python train.py --n_layer=11 --d_model=384 --n_experts=48 --experts_per_token=3 --d_expert=96 --d_shared_expert=256 --activation="relu" --moe_layers=[0, 1, 2, 3, 4, 5, 6, 7, 8, 9, 10] --router_score="sigmoid" --normalize_top_k=true --routed_scale=1.0 --balance_loss=0.000581 --balance_bias=true --shared_expert_gate=true --init_std_router=0.0359 --lr_router=0.000671 --n_head=4 --n_kv_head=1 --head_dim=96 --vocab_size=20728 --norm="rmsnorm" --norm_place="pre" --norm_eps=1e-05 --positions="rope" --rope_base=68100.0 --rope_fraction=0.75 --qk_norm=true --attn_scale=0.102 --tie_embeddings=false --parallel_block=false --init="uniform" --init_std_qkv=0.0307 --init_std_o=0.0 --init_std_up=0.0307 --init_std_down=0.0 --optimizer="muon_variant" --lr=0.0146 --lr_mult_o=0.951 --beta1=0.95 --lr_head=0.0039 --warmup_steps=50 --schedule="wsd" --decay_fraction=0.75 --decay_shape="sqrt" --final_lr_fraction=0.0 --batch_tokens=[65536, 131072, 196608] --seq_len=1024 --doc_mask=false --z_loss=0.0001 --train_tokens=1172000000 --steps=9369 --dataset="wikipedia_en"
Below are experts of layer 5 (counted from 0) of a mixture-of-experts language model. Rows are named router (the router's row for the expert) and show model dimensions 192-255. Each number is 128 + 24 x the weight over its row's rms, rounded and kept within 0 to 255. Numbers have three digits each.
After each expert's rows: "gets" lists some tokens that make up at least twice as much of what it gets as of all text; "mostly gets" lists some tokens that are sent to it at least half of the time. This comes from a sample of Wikipedia text that the model never trained on. Tokens count by the router's weight.

# expert 11
router:156117159165158142131145115095142106173120088143148117099111128083145103143162134125116083122124136179132131116097056143152150143120124146135131113130156174125113127143120068103171147122140127
gets: "1", "2", ";", ".", ", and", ", but"
mostly gets: ", but", ", while", " However,", "; the", " while", " However"

# expert 39
router:157125109106155161115133134107101133129161113182172138136139118096110126148131044128139042150164141119092118148129128134113153116085135129142142123103136154115108132156137114107131108163131124
gets: "\n", "2", "6", "er", "1", "4"
mostly gets: "16", "est", "63", " Four", "24", "12"

# expert 44
router:124130139147119133102118190128107202099136080120154053108136149128110140131108144091101119162122107128144102169158123167136123107139102129125127188113143127130136119125146109149125184116110134
gets: "ed", "ing", "s", "ated", " out", " up"
mostly gets: " up", " built", " out", " kill", "ored", " working"

# expert 21
router:145130141104129157136150151105112126135108117134160119140119115122130138130145098145148096158116132139123118130134120134155171155099146101107124147118181129126158160109155109112128159131132124
gets: ",", " and", ", and", " or", " and the", "),"
mostly gets: " and", ", and", " and the", "),", "s and", " &"

# expert 20
router:127139128125144149160143164165128128130173088151140162132130150135109160137155106134129092153101123147173086143133068169077110114106183131110116148119108149142149132126180117105145131141101127
gets: "an", "n", "\n", "l", "| ", "est"
mostly gets: " light", "n", "an", " place | ", " largest", " higher"

# expert 42
router:105104151099142154169112173138146131052123071149127069108143093109103122145116099088152144142151119089136104147113160148093145113123132115078162130091158106144117120121145112140102145108099117
gets: " the", " of the", " in the", " a", " of", " in"
mostly gets: "ing the", " in the", " of the", " the", "ed the", " the c"

# expert 12
router:151151137136152147157132148155142115103136179119136100127121074119120103164121091125127136114140093161135096152144145102139173126124136095075128129145158138119142129134142099128153144127110150
gets: "'s", "ic", "al", "ical", " and", "ary"
mostly gets: "ical", " public", " political", "ular", " military", " Central"

# expert 16
router:102125123131147131126159157109131101155168121163184092149137115120098166131130110090140112132110139133117140094114104151135131105084159136133148134114139169109107118166155106129165153130159138
gets: "\n", "\n\n", "-", "- ", " is a", "| "
mostly gets: "\n", "\n\n", ") is a", " include", " included", ") was a"

# expert 2
router:137185138158105147125180152159118121116107117152110113103128119084138133111117168088129135159069111101137072140131131150104138094106169083108138167142132126133121126105208083103135181138135132
gets: "1", "2", " (born ", "7", "4", "6"
mostly gets: " (born ", "iscount", " genus", " (born", "ا", " was born in"

# expert 17
router:101139120122109156133154169113147157065119057129143094094125081127129140135129125099132158160144143097097074126155132123107161109128106110089168140102147137156108136131177101137150153147153135
gets: " of", " of the", " in", " for", " at", " on"
mostly gets: " of the", " of", " of a", "s of", "ation of", " of S"

# expert 15
router:084153127108130139131101123084122126126120098136129117143115122160090133161096114072128119165114109118099089139133124139141131108099129163098107145107136129195155096187144110126100183118159135
gets: "–", " |", " | ", "he", " |  |", ","
mostly gets: "he", "004", "025", "993", "003", " | —"

# expert 37
router:098159149108140145107161120097126126116164126148125084082094134099172145135138150121117103148138139070122172124113131120129131140084163070109144155127132157131121106110159083085149109119111146
gets: "\n", "\n\n", ":", " |", "-", "="
mostly gets: "|", "- Born:", "- •", "==History==", "Scientific classification", "- • Total: "

# expert 34
router:102132177140149119136118149109125107124161124103120071115116129089203157139119137092147096118099079165113173113115124120127160137121160126122143125089144118164088095147129133115101150158110148
gets: " |", "===", " =", "====", "==See also==", ":"
mostly gets: "==See also==", "- List of", "Scientific classification", "|---|---|---|", "andidate | Votes |", "| Year"

# expert 6
router:131154169118155116113109153110146131137138075168189095124116083144122121152155139112134105114149129104102087097118162139138164149086157097096140121109120143138120126113133149141148136101150125
gets: " to", " in", " for", " in the", " to the", " for the"
mostly gets: " for the", "ed to", " would", " can", "ing in", " for"

# expert 26
router:121107167117074137147158143152100093144181115103118120117092109123149139116104099136129130146188118098143151117125102129152101130142115120110147173075131165156130097136134133119048162092037142
gets: "| ", ".", " ", " I", " \"", " de"
mostly gets: " I", "| ", " U.", " o", " un", " \""

# expert 27
router:138179213135093136180119117179119130148134147120158133122107139116120102103118135119129100177078145119083080138140101170181125119135135128083152137173145166162130086170139090115123129122100123
gets: "–", "-", ",", " to ", "4", " species"
mostly gets: " breast", " tax", " low", " mill", " ft ", " broad"

# expert 5
router:125129146137091151078109162137114124158123123144156143112105136128175136091120094106068099138064091112088107143151132164131103107099155140136111120139185139162127122171134078102126149183120112
gets: "0", "2", "1", "3", "4", "5"
mostly gets: "28", "15", "12", "10", "13", "16"

# expert 31
router:117119109143154146136173107125106130113115123150153114138131154126131128108145176091117144156163140087117122130172118155102092115101162117109157130148109146120107120126162120114103131155092142
gets: "\n\n", "\n", " | \"", "id", "y", " My"
mostly gets: " | \"", " Mad", " Old", " O'", " Young", " Song"

# expert 41
router:154180167110148157131177169129110132111140097146178111145136110058143112171142125112116118132153118156087081096131123127126138139101115108114184164165177143124140138118117119132148115147168132
gets: " by", " The", " with", " from", " by the", " from the"
mostly gets: " with", " by the", " from the", " by", " with the", " with a"

# expert 45
router:072118133111137132154141139086093153076115149099115108103081094142137103132135116121115147162139155130148164122155098152131188120099127135135153119151154143155131117161149079123117162135101160
gets: "|", "==", "-", "The", "| ", "==="
mostly gets: "|", "In ", " In ", "| S", "| C", "| R"

# expert 1
router:116151141068111127161157098124117136144160129129150118117115111084126128098113152129090123149141145126137131131155119143145116121097127114117124149081141143131060125109123169137126171143130117
gets: ".", ")", "\"", ").", "s.", ", the"
mostly gets: ").", "\"", "s.", ".", "\".", "S."

# expert 24
router:070129196168115203134124148117101137170129098170123123138098134104145129122137103118123099150174126094140109123094099132141073100116134125116164124095141131175152063154121138115135108151107150
gets: " S", " C", " B", " M", " G", " F"
mostly gets: " sh", " sp", " f", " Sp", " h", " t"

# expert 9
router:103127113096146149094133109112100137103147066165129095117139113103128115157112144116142130141085186159134114135080107104145157111127100115119115161067143103120154162133116128121140134087119129
gets: "a", "o", "s", "'s", ",", "e"
mostly gets: "a,", "on,", "i,", "za", "a and", "o,"

# expert 29
router:109139152143103171112129140084118164137177122210162130073091110127146160110127139088142144128114121146156071110121123129116116111083136121103151147057156148127117154120119117113148158111124132
gets: " | ", " |", " (", ":", " –", ") |"
mostly gets: " (born ", "\" | ", " | USA", "a |", "i |", "a | "

# expert 35
router:112157177186108183131102145128122127156158139118155114126108139114148113105142115073144117126107132129141115190094103129081130094134154142101158170108173112114143115119156125107127126091108155
gets: " | ", "; ", ", ", "–", " ", "-"
mostly gets: "% | ", " and ", "″N ", "°N ", " (age ", "′"

# expert 46
router:148129126149133143131143146132134159145140084134137084106113159136107087109105123097098128117145142154149134152140116140150131142089102148108117160105165124134072123144133116123136144128098135
gets: " was", " is", " that", " The", " were", " He"
mostly gets: " that", " was", " were", " is", " has", ", but"